Experts of a small language model: 13 layers, 32 experts in each of 12 layers.
Below are experts of layer 10 (counted from 0) of a mixture-of-experts language model. Rows are named router (the router's row for the expert), up (a neuron's input weights, with its number), down (a neuron's output weights, with its number) and show model dimensions 0-255. Each number is 500 + 25 x the weight over its row's rms, rounded and kept within 0 to 999. Numbers have three digits each.
After each expert's rows: "comes after" lists some tokens at least twice as common just before its tokens as in all text; "comes before" lists some tokens at least twice as common just after its tokens as in all text. This comes from a sample of Wikipedia text that the model never trained on. Tokens count by the router's weight.

# expert 30
router:462503458480487470489474495511506533484494471514551518505510564542503497494512464484482487512492500497488499456480511501507526478476466514470518503522456474503529501466520498437532497528454577504525521489506461540503532484464497509496483479505484553485526482464481494524498517464514487542477516506518483501534477513486568485503465477471521495515529524476494476550456484514542505559525516470479473511511505518469444486517478478493498513513503494518506518514488449492536431465499481473545476515524541494504483527534490494458515491498518492480497506530524510519502485501486518469530540509485498484529524533462514513540526497456473499484501533452504474526509538483497523490511507482557485474489508485487474501493476509508489522536478487490494493526472466451519535495478495
up5:507462515483519507503486501508512508496475483535477496497511481563496475515514524510498504476480517557502481515488498523491501489526487528450490561520512543506512494514474478509471498511527541502523497512545521499499475529475528518467515477539506489480508480497510456450516493490528496484505529523509524512492507506430526524506469478493475484472496504515493475504498498484545509469506497484504509488533513477532466471497535469539446472473548488472511452513549500540503482515558462432498517545440475513507470535535508454477486548512501518448527537487454500435507491486475469497547513464532482522528486515516458473494513524502490518497494506507535506501485521474526456512503486493488522500503513495522505503482571496501472529505482508505443479510501527491495518527507471
down5:515508506472513500497501492485496540496501517447485496554477453503521484509507518495516508517503482486489493475475492463446492526509529517459480516490512488558544467496498521557530526518521479551486516494518521453463510498525500473512510514518502532517535487468505494489513513505515485539511474493518495467534483496475503481497538500467470476499482501471472475530481563471514485435484507459503488470493500508536502516471501486513465481475567485515516505494510498449476476487502503493493439522476458500483488547541482479451506474537558542509484503482512486509490507497531459484543472447521445503498491500487480496512512490506475474571527451476522495496517473494519488476517509503512461547492466518525497511480528474551505524506512503535518501484513509532474523487541480
up6:512490524492507512522507461515516496506501529492479500471499482519497546539508488507493508516496493447501454472458530505501523536474453515502483525518491478528511474505501475498508514497466499521490520520504532543461481471464514505498503499553513500543481526496521507528474514527493506524465535509529494473528522522469504480512510514447519507530516504474537476496473478531507482497518511513445534491453564470488501553481487511501520492511552524489464514556481489494506510516513467510468503528459459509515474498545499502519512456533504512499495503511501498565498467500521497491510465500529477507512494451502529497511488461510452493431465456519505492508477500482549502513495554520474510484473516476526484478408510506524471479504505469510517461537467523537496487512455464
down6:487505551525518482454460498525533501501486512562501512461481478497552481488481476538487476477408474502530534545503508543479481516517490433528500473492500546512531507459507527510518496519494521498548517526489475465501499467481442534512474533523504490545463523476530537497509492507464491553528502473481481504525501481492464532521497507486452514505517499445503483492516481502483496509512514488531490496526485502467532491492499479455506509513487446485519527491506510513499522473497476507451519487490516536477539488492507518480561503526486495500480531511485503478498510486494506518507467534522492528518454477518516499446484478502485462491524480489518515518501506495494450513487481492491487515485476530512512475483512475545502517540491480528547485472429523517499525457490521
up7:460504468462459462524475523507463500537494552516490492480525465501470529520507553482457459517510488513516495464439493515514473533466505500487501521511501478476519449534518490493507554525476494491514492524519503514499494522478524534478505517531485516496478489477494551529470480534509481467506520438523499477479541470516526489542474532511473510551550530484494502533507510525464499484486502487511511522506491535499508492482484565482543588476522523462505500502537516496518455482518471516491499484453449488468485463523490515490479518528512469516511483488496481521481518546461513540505516504470515474499510511478547483515478508509460507487460523496498512505474526484515450498521502484560498502510487500544506523513534538489517504519493499469514486491474478484476522513515483
down7:497504527515512543467522493488515511453554498475501520557494523506512523536483470514512558516465500503513490488526505460472559468487509491437494521492509547457512504502504500453516463499503506542477532463490557478506447488475506495486512485525541524494525519488484509475528495511495556468481497519480475481499475524460490494496537499516493474519526524489482516504484480507485526528526473417508578517537507498474517512496513464502514503512520477511515467502479525455511488481506502458477501505461526527492508489503483518506475515465457508464455513513444528500488490484542477543517492523510456507528516496501490498490530477549484543515507557504478515485481503529518500481513496490484484509498556503507514528465502494485458515530476498473501470529495514462486500498461479
up8:508531486497494483492503469545501476456460488520546527553492501505489471479486472512437467508494452514512462465493482488509505471520468562513521484501520447505508496498538505489486447493506529490470510504552451532471470480451468536472506506519517549457503474505484463536533505530492527485489479520526483506547521506520504523491475513441503487518533515488496445503492476492504518524504490506535468510515526526541498467532473506543470536500516537469498477495502514491523489481502493498497447498503567516479515512531477521456511502498547511485479461532539500539458529490500494487485515487438520490536478489481468507498479528500459468503494515491536518527472494508476509526537509502470501496520524485500459503478511482527486475524488497524498498493516494464544482505468523
down8:467523503470517485503490560471524500512512512529490516476549540506488509496526513486485481520518482500489505507552467553478507548512487454520515523471478506491503519516530506476495454551485556535516524547510520531462469473476496538486506491507508462560515476504479459547505493518439516524478503517478462547520482485538471447468531468515522497539506465475544472517512491504508466476524500503497495475487509485443508483535477512519443480500488487494499485507500480535460518489484488456469493545500515495509515540487473510489504512479449475496517511516491523484522472515510513493478479439522530481490500482527498511533497542470518514491481451539492492499533505451506524490499487528506532487489489508506462530475509488491493462454529497537495501522482463513529515479505526
comes after: " ", " (", "–", " in", " New", " at"
comes before: "9", "8", "0", " States", " York", " County"

# expert 1
router:473490497502503498555498505492492481474501501553518486503411532486498502490496520456516539510481497549503509481485509513517474486524496489522478509516505492533464490501522493505517505534522502514496522529500563472372517533469508462520529490516518492473509494496463498437486449536518487525504501449475486511525515501493489437496502500476522537487528514530514474541540463493502479514508473472483483552505515520511539471512511546510501507504505524504456543531529458507498479529447480537485504497533481501470490478530483461506479482533506457515504483525500496485486480520484466498488514509491521484497541497495476497510469502497510527509477462498559528497516464504512463518494502467488468514501531473485483510516513489513483485511491484503551491498504496507480544527541481
up6:471526531456483501572487503468485484486495516535547526490420480494511477534511493495497520501490503531478453492524484475525488514521516525495483510516501534513522512507489498532534568456506523506449503461474483505464462502517521441522469509480481520482527468476494482467509493544502519489543486506505496487489517524533499482471499475513508486532463508481461510494485505522481480557471522497516509488534489513490539465508479493536532521510499488482494532511465476511483508455484527473493491492515493497492541497556478462470530491519505500489505471523514504496516535549477496504523569505495516454489514467489468535528546500527486497491536469511545502484515514467441490519524500476491465475535494493486445538506468517469492491512526496504471528526500511487459488487535528
down6:530467517518503532481495501539514480507480483482490449513488460543497495493464457507507494515496444479519512520512558472502523507520505508496473541490482502527499501557546456507488488503452496507516455491531492477450526529467528501446466486510524503507468518487533490521532515523490553518475494495505499492468507494489528470488523495512449484486457483480473502521545513514561489475502530487502492509490513489493544521465493462486481550482529482481514481522463514541510494493510444487540502461515522503485482491496493472471549474456503453517514502465485503469487511529527504501530499488499523519487486468497481523484515504494529490535524552477510513528479488551525511513491479491526507506505530470527497468447527542466512507482572500517545503459493463494458483481500496
up7:482498520473461507479489514536448516521516508472493483473504494505507454522526519507457509520507508539463533472494556530527493483514519543510502499486476511488486487506500438496473495514468487494509555546486499452527506464487518492482488462464532530515492524505486485521514532500500514524519536474540534506531483517511509500486454492508495474469479531525512483521503506514525507566503505478462505497546477526514510518500482487486492564465517501482496494497525484520484504519478503455492515506488522465501473505518514463488527524489531520456527475522511523513513455500500536479480491521530467450467493505526508556481522519467451549499477478495473498498509513532496501514505512510433527522538466555416502533508518514473509524455513514518530516474528498471511533506467480
down7:585467468493509489551513532480481497502506478472481483502485535542560518479485502506499503474479493494481528516510468490476502506477508508513530496530510465466462451488463484550492492509480526502467488490504489474493487532527524486445489558512487522527479490529501476518505526481520486468503484462465497480509499469512479453501509549464514490478517516472486487485453519475507560497504485505476482495502506463548475536497472514518546526471520522495506469492492524506507513497504540506522549535529558553534528531478503514536511542510500532482500519535534477491515491505495522462472509485514499472503532514468481529521465548532506511496500480521418473513516497488495493512453498485502507489500498541472461502518493492532505495455526492486480488460519489478470493503450490
up8:491518511537490506499504479489514500480521511463477501493502561479509476512517508527513496468472468515495497523528542448494448447518488557507479505462512510504508515495501512495486489508513527483520481466477476499512470484530485446538508568527521491515515492493544549530554491497477516490554496540503485449516442463470496492477519509518490497500534507479486540536548504498511483495488487495513485478485504517481529504515466456536485497473472496496482498503486499533547524473488512497499511492538497496504446477486489522420553478487448493499521496476475476486516521516509520485488530456505417506541477480434523474513505526510486480506500503519490459492501538486485514503483485488464470494484552517488513538494461463502510497484477516457498493498522481497472516495493531
down8:512529506490504534497498536506514526503480537482461513476475547454486501538482496448469499486476467468478533522470504463478451479473509508533526496502531485498513546483491529516473529484483490507531492487459507489488451509502512486495512482497454420549539496458527511519529533452514514502514501479524478516462482531474491479516521503512523524467512513484501499493509533512459492475542525497473502446536471521478463460502513472557499469599505535505497499522525497503525498461505539468520504538501491545514505500489537526505523504483512491498501526452511468497517502470501499480490484511506521525487492501500501520534481518505466500499504484526497500520538495440518492498504484470532462520434501495513507484484496463496487493492511521479524529516518477541513469515517443
up9:469522530535483478458491524519482521506486524496479498526471489527459494474484495472552542508509511483504509486520475502527470488536520555460550512512510503510499529514500499483516524557529497436470477510508498512500519497474534480469485533536511463551473515487489510518524513495510542487530495484452516510539485497523473475469530480528509517497476529477496508466505484484495524488460503529474507491483495495484501493483507502486497467545529421516496499480500470465479493475459484522545512499511488498565523472482494520515497513508463458462531479491491503454503528511487550474496510552543507494554498517502472489508476551507508536547489492507515496462518507466468498535471491527506511507480520477464463488540499476511479468510534525456494511460526507510481466527485548
down9:497497487514482503488510482503507464507452509442472529517541512500518530521454520505500519473527517523489505548477552537501482489490454504501505481476513438476488508449468523480482499466506540487508514532514522518465501524495510486485480505507533484526520520490463473502474475492516507511470498509472510575468468509520528493489538476484497531500556501463548519540518488503509517520511497529461497509488508487501470484534483484528511473457532510526486520544450507514544510525545496549468470492515496492524466522511483492497430485507444506495504447522511503514523440514479520495474466490496512497467539548467517499460486507498471512517562479517497541489492525488509483522483541525479474518482512500475495527481496509481528491445508500507512475526533511502492474502529532
comes after: "s", ",", " to", " it", " It", " and"
comes before: " the", " a", " an", " been", " not", " be"

# expert 2
router:477467508526466507546552503532455468464521527533486477506561479501524491501532497476494484499516474520463481488478495462524516519480486508492504497484494516516465501465463501526464535533523478521483510514527447453499470529485500483490458509475509475497518491508535510529496513504514485516451486478490507517518485469525506478507432513518501569471532515474528473530499449512521514508511497513513532546553469505494517482484518498472483519516548511514469523484488463455450468459479529474541516479482502480526491516500478486479477507486513490544528467459488507510516494517477530491491493507504501469511527482513545487484510519484483430499482501512550469580499525502485506543485496529502514508453516526475490480508523484498521476531503499512481534496518490472488527457513465
up7:516491509510542529505500479494496498479498481538487499472523528507511475479439523493509479491425477468491458463499476510520514532532515506512507480446543470529502471501493489500480507502488485442468501501512525504532493508542505548488510488506446467485523483514523495476468504534462475503502484505533488520519488524513510518508489489547523485466495485501508539512548498513518506497466485504496482495447490491524508520534521540518524497536497527415501494529517513495499532525501490505494514463538476499471551457552503459451545510494509505509528541451505483486493473513474484494479503493518530510526506533469457523474511513476507460511507473483509454500504453500473523474542478525537481492530498519489524482490496528404521497518504522470491527509488485497454502510505524
down7:481502534526501557506568513482484481482544539498528473477497474463515495482511533465480481511479468492516509464489472508458509531499529511508479472490530540496500532499509509510496466504513530539515476528520528462455534514490494527485544496519500520522523504497537495491531470512514470495492506460518489565498525482525454450504509515513477547473497463485460483514494545505522481497504421523512482515552507461482490545456486500488480489473450491471460524481504465538476491488528481486498520488514503534487510471467429526496469521498558486518489524511481490491534492515471497511475501508470483520501542495530501460492490494479481509502466480458496496456497480516519509496510465522454473509504507526515486484471484535501506504537499512479513543490530477526488539525512464
up8:477526503495502459506505495542481532485513476497510504526504458510490550508555502506510532469508513489516507491489496518507518508529504517414500522537476492490488467479518486522506518492479501487480493514540512494490484518483484544490528492473493497519510511526502540496487468516433534473487561499515518489527555481519501493494509451508539547524531509490494545509518429469489476521562487475489475464543484468547487469513528507517497501474444545484542513459551513507473492518488505514510496508507476495509486516505485491496479501488497500533480506485520472530495503500472506482520465502530478489502529555491501512524475450490509482495472514514468509505496556472528519521492485469545564472499484464457483514480489563485490519478544530508472507482498520487491530467483459
down8:484489485437529481530473538533495506525466513480454493512492496502455530528485483481457489518493520489501502518548519549508492554471530476539521509512515480490477506474523515514456487512471518487493499500449504520479524508495494458458517480503501490498469508511565543556528463484488464538498435477477500492509446526478492522462478508500480513503498509552525495499512509513533521500475479539499535483514493445533526510502493464470505541531503499506506493493478504536472513529512500524501487483529473537508501532518490505489508503460500520503491538501521484491506528508485521478515477478535541485480521446464467464494530536500536510520525480483542523565525503488527478534464502487417488478533484496457458477484480528502522510488500491504514504505475527506507522512517491
up9:507497542488476467476480522538530508554486509489528505484487471539499493486479492539509489521536582505438499514476545528531527509488526488503549485509491493513490505486517511499488517487513553510562542514532516496506477575448472449518549479509522532514497451474496471533505454499496445480531513472483499523483510483489467497511503515527490464517500527526516473504490456527472551490505456544503510531520472533531520473519490503505466507485499516500501465461488503497498470511523488470460521472526546493488497513527477486524503514511487561493517479507466460529519504495498483554478473478508525501476501476508486530474482501544521496459476469503512518496521484505472526542532511512472468509504488508519474494494485471524485498486529465537508524523527484490486508496517481
down9:504534483476481503482515510499484507518501518528491527523502535482455490519495475480457488546490470507499470487515487509494481565509466459508512514524505501498528521490502489519481527467534545490448471507560466532498502508488488508485525512487506474481493483501521496548479469548474487496474501491482514462478527505547541504562502480459533462474498494484518488523507567478472483507474500489520509486517509504582496501516454477512533508511468559470481531519521503451508520492458427493504491523544435519503495497497477487495516521457467502533546494472473488506526526479459538512491464528512482522498466538485502478486481490539488480484494495504453463482526516468513490462494523504494461508479536534480518517520484500515527507486533485492547499501509510519507521486492511
up10:470479505487479533516525486480469505474532489548467476518474499515536517503512501451510482504499508484460489512482524459516470481487510519504484541566469523486493523497483512488527501494469490546490508507477451496515526546513491492507464462510466492473423526510464481535512481494525499492525542525475515470485502526558476491535479507518500472487470512486536512522496519492496541515498466503502488532474453545479508461490512476534478472493476508491531484479534467485515491496488485494516484508468464488488466503537529504478552507545487521522509494540512495537474479495486496506491498462513509479471524560504491506498513498489498514514460595491484521520545499543508484501532465556476471525510491517475481514535471431529530542493523498507504491498526512482501469494507490
down10:501499511523533482536433499522523518497475543456514501543491480492444485486487500527505542464452491497486505492515480531508521488506512517514493531445485495532559484517521493533476473535508496468528494482529496496485521498463462494472532529550489523496506484473533528447485494503481473490464442460476484493493460492467503411462517515467495533528522524518500508483490476541497491509464514484511495518475508502522469533531523500489528531504542538524497484533493502553496523513504516504499535514501468489487507526481529488486469486529536507522479516475499517494538554509524485483512506518457539498517497465503519523496506533461488530456510462534541509511472496476510449470508512528492513467520494522477530497499500549474475487528485466517493489528478517528518504518465499
comes after: " ", " |", "1", "0", "9", "3"
comes before: "1", "2", "3", "0", "4", "5"

# expert 19
router:478493487517459500529535476482500487481467474501494503528462491504472514475510494528515463510429500504479437517484559450474505476488528593464468506506526501534495518450504538523487503522505521506488510486506483513481524491484520460557470527527505498511507508501474518469501501498473493542451511498474506489511486480479466499497442474513502462511502521461476502521486456509532503511489528470498494526507523507506529518469490485475469481582494501518500518479476494478541504480517487559499497471510523512517498505505506419481496541538504485518498481538466524498488497498524513519520539503519548507484494494488511479494526505534478496494484523483501479574520555463496522494470470463538497500480510510498510469513503499556469520529511516510490488502498466517471491520510514
up7:499518544494522483520536526533505512506483537502490487536488512504506502513530467509514467478533500491482478478461490480538478505494478499465475499560534517485465507450522484500459499533482506485510552554472486530515497496489479491499531493507516528532467525508531495493523471523503520516489491477487524521476520496492479493475473550501494491526544525528487483535493543514531482425516495518479469532522505507499528504500478441517545453521480495492488491474502481499488483497519453501533466474476539548506424479550536536511486468484483487478529512484468522486505505484554504509473469492540487442466525502453525483560501481492496512496471545553509490483477546514492525474504463502487498471517530515504510467507495537502506530484491497483460517496530482485497469501484491
down7:500497511497505447496501469493556507530516532537494483484508503464503515481469539509531516549468548507499455522500535495521540528471483475507493525499556544505509492539475541466505479482451510463476476448507482518502479497457497445518499517533515523469466548492544478505506488511494453484483487518495546504488498539567522474519494481498525520492549488502520530540499525446481467548482511487481510503530479510473471524497513483513515504463513499512517514527502532546488531474540507509502466511454511515475532508470507512478508476496503496540478524530528504459537488510482498517485538503478486518481446500493497500497458488528527533511498500471516492495488482509496516520483500465511492483479494501472510493481475514478487499474449483465487497449469552490500551458529510
up8:508465495499529464516480465511526517553471485496523503477505518463563477490418496511497514487439506498498472503511476533484532515545490474554524527485507502520490465486548545498506529480512504484529485459508535499515535478433498501495521491495533498520491484542526509494456491478497506471491507485496495499443501476509511518472502494524542492504536465507463491446493491511519478504532504500509484480439510526543509519483490527553498526467506510566514455498510526517471522460515487458459498476496534464490471502514511515472495489484503484487513543505453516489513516517483516510478499466528511491477510530450487505544509469486512536503547478492487473499496505545465529508485490505520523472483473524516505503466461544528520477516483527508518466520525473505500503491541512
down8:501502520441553472493523504500531532501507514522445520491497521547498493504505527532478504494546511502520492497478523512483563483456517478541502512528514469475519540495470519487557513506471502504486471504500519535503479512552491451477489557466553528533489516541493484500495482520492484477477563492515519446526540485506492529490516457539514515500536483512535492452479520536466477460461502523470494498488543481496507482516475518485499555470526477524513504453539493503504508533470490461492483493467505540509489493517521477566486501502526491491447467479495494463469480498490501490474487537508491497517489449483485494496519469533468509479491518486497489509476493527517512489487486451440534549492494519532480531492467489517519489471505502482509495462480509490510512501507493
up9:518482500530508484506501498514487499480528500480455522539491495498527446477497522477521504516500450497485439446512525526516513502489480496514519487493492463516483525523479514532529475470457483475503454562466486520500504521494502528500521516509539484543486493516507511487489478504543476470501488540490427508491486510508515510473492497452465506493499536487470488516492547478484440477526496451516509498521474495605500547528459530500504472527519535488542536502513493490518489458516497519498460507538490503542491485515451498498489514519495535501486501526512505537471499500530488525510476505488488525484530513512455486525501499453475513559515496487538484493478490537512511538467497548473464465520553511492510494526515514507492490494484521504504542531527521456468502499511515
down9:516440475490481510509519484529496507526501518522530485541516471472478481492504538503514529541518460489490504484475520489527443565464512528479465507541486531512510516504481503493538513506536485511473470524543459486526505513508464521517523501502492512477487509498498535479526534465491502510515518497510534506514476495512548522458570482502502494532488493476484465517502485530486437459558434547558483472477489509519499488515499494460495473471430477514462503474540502520520541476462489545497471489481509468481502504538523491507492465503526500534504493476497523487487543522529493488486454503508495460483490491477532515482474524546528506476523470483527527509504481499521504529503505495542478529465485487512490496456480480527503495455521522505477548458495481511508491498510497
up10:477523522498462501496492498522508447511495449487501512491494499528474517491494494472489502513465507517522525520460507496522514486493471494511490495540503494510492546486508531475520482491548503501453489485528473483550513541504499505522483489553497510489473483503505496440467483499518476518494477497494494509480457498531516494500527488497452483506514504464465503497500506469478491528499499520530480463534488492507522530458530502476458503524517502489511500483566474493519500481469511490511472473460543484505507507467519563469546483537527544505502509527516484515502466508489488517479491524452520457575443511547502550571514448489498513553496505484518515496491490441498503498522467498486502456542524500560498488482481510496465478499511497489448521522483507523548508559488497
down10:502509535475535510518485464486497504516523484514471513509445473507540455499488491498475516496498488539496484460493486517476512526490546504451518474555499475486553490467515482430526488485458508525502508487507478510534536516472537538531507503483532477506517550467520522566513510469519474474533515494438525499516516458489491488515560485504491492505448472537533474476507484535469532514519544525469498524525520533486490466505507515489512492463494502492464508472501527486515548514489472449475504493474479489500507498471507453504517493515494527514489518484519514481542498508502476515550501528485492506500499477498489468490506449478480447543487533473477535497492510491520500513525451474472518530475457473514547522501519496515465514503448475476537482503469509508502503534488513
comes after: " ", "1", "9", "0", " (", "–"
comes before: "8", "9", "7", "0", "6", "5"

# expert 27
router:497500517522486520473510489518493474464535504545504515467502449543537487526553489504514486530494490481418522496486467504493484562507504451474509475508489490505506476503428536513515523532516511473508482521527480531496522511456516519529505477490497505481475456503473468476508486548448467471493498477474457564519491484479502511491496510504506490522498522493471481567483452509531485498496514545448480483529456509504482501491445497489463492505536501479486489482502547497514479525490469530479550519517531450496522497480499488506456537537460511526515490495492475529469503496493477502479483525525503495510506478477516517473474500535488478466500461457492473520517518446489458525480486483488494493491471529468511492508508493516551508491502513561494512488526486479501526493525493
up3:516507469499486518471503489484482494525539505529483462479496500544513538502501526510514505480483517452536489509502533514503495504484513512467498509448521499512510508461522465514493528512474507504473502524457466541515513542486522443511503529508476474549520487469508474537505475445487468533483548502523489520567506466516541487530526511500542508521449475486508502544524491488496488491465523518505524508521472502518510507487541529499463471554523525493470514460479520483487466513467505479522482496510491493489486493499520481538467496526464432511503482493471447547483460492542513522489510529479483451483504507483495506496459500493471515442516509491502488508526471500506494506502501552470529481486459454539469506509485518534469501509520492557528480530496492508563478542505516
down3:492488512484506487478543469468520499468501472502490508547501531480492493482510491516476462480569487491487485481490537492463528498510529547519474520477536495505503515536511503497483468493496491548449545534498500503485472466487429491489511492488509549528549520515530492435502518499480488510503475481543505483547495480515533510532496523528488473479535514479478533497508542473433505509482497478507448510503488493499511519477576517492519524486471516498479504530510517549510512471492545495516455475490517504460467488540503482499498505488484483491507548512494524508466493484515486501514488499498478511461463522505502485475534499434492492556510491521562472438512523469481506520444500480486481463521479474520507504509513543485489470513485473523485532502498517482482524478527508
up4:486480487482487466467474496500501542500496502516514502447479514551517520496507481511519509506524498485479496503529500473519483530492562483484518528477519480478504460489485494517508508534493505488472499503495527517531476487488481512501494504497475499481484484522487509516523474480529500483506459429450470483503504467459512502497518483465499491518539569485557490509540490497510502468500503477516538491490464494468532514528487519495499572461512472546499522489534512485456504510499548444480484530490507433509497454455462460548491509521484515505504505510506481539501493491477516462469535534522479504517474538508510453525452484526486492471520512484478481512480474503495484506472500520479486488459544546490546516500535481455515469481465466495541500476506511544484542482540538
down4:468533493477541511492505487493459497497483517452505470522504492518529496516532500514454479489497501524505487459521487472493507470543498429528526507528484502517519524471496461489459487495513517542518503463479486486511477445467492489499553499482480508480503536532515459544500513479532495480497535473550532480500506503502480503488511527527518492539545485504516499520486483497457495532544475496512575508439496510497532485477465541491511487539493525497509466523530476478505504504478477549488520510510511512512471525494547471548475483506471453460456527485484505519500497491476516454535502530497528487521463499486494578501515486486511533497474465506500492497476490501538490461515510472516469503505484470504502492521535481507525454480487510512482508542526452472545464473508527
up5:554477473479498484451527520520467493510529475527486485446479511514519555498528456503508515545503471478510507514437493500449473502517479484489516472516468529499449448497508533514517520508514509492443524495540485514510448482484489481501510526511502530486505474525492449473540480526516499458482497515496478549531507479503487499473483505495542522537501488492457524529492498518484509457512510500511492494498485525571523509492502499495533541511493506475468480480461487504486520456481480486526515495510517492521518481536474570511504532506497530485491510462497505483501509471507458546506485513518533497515550493497542507528475510507478473494494525488465487550499502471468497492444483493508491497489498477555478505533474518465542479483451466525527541504475500513494564515485496
down5:539504487554484512429523505518504503496497518492495468462584460498477479453469469501496492458492491480507501482529490517508480534482490532530488517499542484502481514532457509474512472465499541515487472515494533493497514461533520509518556506535538476519513514524488522504507445499490494537466541475491493530503503477483517469488517461541491489460518478465494474501456518485508481463492493515494483523503520447495505488475487491540516519512534515481512479475496486532539494491530478521461483527510497484526487521491518502511514505531522449526508510544515469518470486515519540470474491536491506519508466472509539517486532505502473523508484516507493554463521471540489527442467516522490477544463528592495481471493492546491501504489495470521503485471487485508480482502502507
up6:504516474484464501512487476479503506430478507507480485483464578486459492471516504551535504513506486520476502538478501530492516511481510485490507490539479493512479505464478501496511476524559539574547488509488500486530520514501504487471492469498505525508506525516512474447505502473502550469506461485475536470508478513451529557494519502502498527513487488491487503497457507497529470475496504552495519512465537528508479495518523455472479467539500482555521497474469493483512496482507495460494517494521502506504524460475496470507514478529499507508495503507476524433456486459476503517540530532483499488504503452486522522516542479495490587496482540486494507485490478500511490466483474493460502528487510442462480527506474519533538494498521500546491513484514495534488497510498539
down6:447473482547472504493484521515496498481506536481496468482487497501511533529504498510464482536491509500525484496451437538481525484494451482517550482494542501482470495520487473438516491495501504460519504493542480524501482494507510464470500510528520499521515497488489487518471481537496522485498515469495484487455517501485490457498471510502515465507453523485500501492528443522515487522519515524499525460517485536491553438523500534551487516483531519512476492532482474520471465524508461453504520487527508469517511529511475510522525511461518476493509505481491504493475520514495466497530531523466465528505487473517527471462432462516509483502517479514511492526522548487537473520471466512518478523491479559472482508518501481503532463551517493499487501491569485529545470490489542
comes after: "0", "9", "1", "8", "2", "5"
comes before: "0", ")", " |", "-", "5", "4"

# expert 29
router:500533511447506502508444480541516517484518486531467495547469489477484509502522489493471506497489501511477510443484486485575505480505477523532476486457515485491527507476478523499531500526505459476482465495502460533496537521499510476479515496529488518474526485475487497497482522480542489532504536506480486521479492522493523469462463516508492510505512506543492526506487445506554474532491490529488495540532480447489513489507449509435460514529501474527516534455471479459509523474469506523516474513464487525532498506509477513454491545532480488553496476487507528516470504519535519455503471533486460473492490491451523499526465523471496507492506508487479524555498503465469517485478485478483486515472542522486510520501512485521456526495493543536467508504496510462519497490445466
up6:529480504497504509496511470506530536547466488506520473511531482518457531515530449514491534510479486522507501461501453465517554508488552501459480470498505506526511476515493520539521506548515526528498490462466471508471500501465546464511455482486517518515495555505442507488476482536536484481503484500500478534487497463430504491505477537484517468430490478477450512489527490550488482487486506529468503477522509481526515531486502506456551478481534486506477480482519524528493485517503486498442488493473487537507489472500512502491504519566449481489480471495517485487536504523493495496531508487492483459466521507495497494510515516525500527513522482516516507543431496430452514512496495479475478493470475495508482479488486504514502538518493477485505530504491531533528472493520487
down6:501523466500501540525521545537509493547462503510510494519471510533475485471503479550497543494475532470495501472501520490509473527535444515525508505478517470503476495510538460555504515482491550510504498502435503545514523470472487480537528511495548523499468515508503475480467547488485499488527469464509483445491455505490483525453526461478459516482479512509504470529460524510541504510480529543520507482518446496456540475480505519511522534496492515520522536491522489538509517502484506541457479467440526479470475496463508489498486466491444483486511475482482487446505497524497468528540541529478476518499511496463490492546497499507508471517520489463522479474506484494511463525517497512483504536478504471511514477504518524520500486476493503513494525501518472514491508547522538
up7:476486505481512521531514579527517535502478490505524473522518514461525487522463452473520487523515483513525486460473508504489467455525541501544481509478540488469496495490485447518513501533546518504489511507483481487475536503525443555469473550463504501490533507501473472452503489435521513502499509512514484474499502503498473520527478497514529519492512501514479476495507505485506457507487512447507486544525485452474471475504507501458492500526457496495483498446450505489458510504512489525492504541488525493491432509557489520494530494521524476498505511514481508507496520502499470505465488522511477499481472524467475481495484501451518501479469490511477494503559495519467504459490474456507496445540536538511469517545479472505481516488462541531506519475502535492510530506508508
down7:525483459509510498468494456493531475444513507520425536500490473477545509458509521485524499523464502506511495539520493497493522521506455496472467476506543527507480485493479499465494476504520479505551511508543488513521508481512453474521490479499510531543525492475435480495459481544483508539504461524463516535517521516528470509522548513497508529529506508510488487542489503524532448499515496509530529501493484477511500500530499504493489496518509505485542494482508488516514473521502509495461469476430503479493554521496471539511527528497471510514510513458476525513532556530476503498461462446494495500535503498509423526538444532480530468492501451520512498493495499489492515498493508458491508537522534482499467512482492525523461504473503497528467486485491503479506500507528534
up8:493508485507502549498493473531515518515526505520510491491506506483527500521487478581513483482514493522518473487508485508512499464505507507475477550506501474512531511467478503532482448569512552480463458529478494521505490497538516474543490492545489516524532463504505503470536517511469466491514496515514497493461511485512515498498492495537473531505497527508555508480522487531501465505532530505518565520492467492431501463457540506527491485552526469520527496499521485494491488505501502482473482494467471486529451511558490527561524495466472527528507488460485489475446484502466505516465501514508476497491504449425473502476511492492458484516449513511488516487486472512456487495463485503532466464489510493498493511490503481514491512503517462500549494501534480487462480501528482
down8:525497508492446484489511524522535481519537485472532500473524512432538512489482496433460550523488492521502472504493544516503475511534481493509499447496534459478498492524539509491497502507502518536521511495499517488475427484480478493539534464513544489503500519500452496494481490505529506498499485471509533540522464546520443514555478497484470508542502508549488494482501518539506523527493492454476496489483464510479477504473488458529507509477477496514538508486528530511527537482519493548524514484488500504496507472481522514515521469518481458505487488489487472522522524531540501518488540478528471509528512528466536456479521455456465554507527492506551511484517500505510534483522480489521508504506515486503532446504531481462514492478470482467495475461488510465517469497499494
up9:494496488500472487515480525524507488485499464515524494511531486495503532478505472505537495484482541475489458472457469469539488456503454481500516491461510515455492514471490503502564519499451482496425465507470514531501522498566519508526509503444504494505549488479525497489534508480501506502462510499459520483472561503469484519483508511513496500541542462510473485507494447518499506498504486481478493520482507479500481471463516522493500480491512485546515469478472458488519509532489541531517487529492541458496536508451529481508501481471478474522485511522523521490501506522535550524521488500504528474479516508481542510529468514486473544505451423486494516503497498495501531516510539481495522482453505470537505506495509533498518485486550472531522482495474513521514506508504429
down9:479527499494510479464508472512470471535481470494483531497448515474510463511527479506526487503472508481496511499525460485528565499537502558464529481507517523498497522513503421530501513475530493489500521510522537527497503486476485541442532536487469523478499489537493496493504526521518473476514519510487470518472477474534479527538511513530495491503483460518534507543519503503537482456510463504507505488525505488492506526474471476521512518434559536457494496481514505488512483486484511499496477463512534504486475548484495513480499488584518508483490550494500488503513493522517464508506499503460527521491495504486495492466511519525483486488482515518478482484505437506465517515487529496507525548486487515515509471451477469476553521512497531500488552511468449497456497484478555
comes after: " ", " (", " −", " U"
comes before: ".", " |", "–", "%", "0", "th"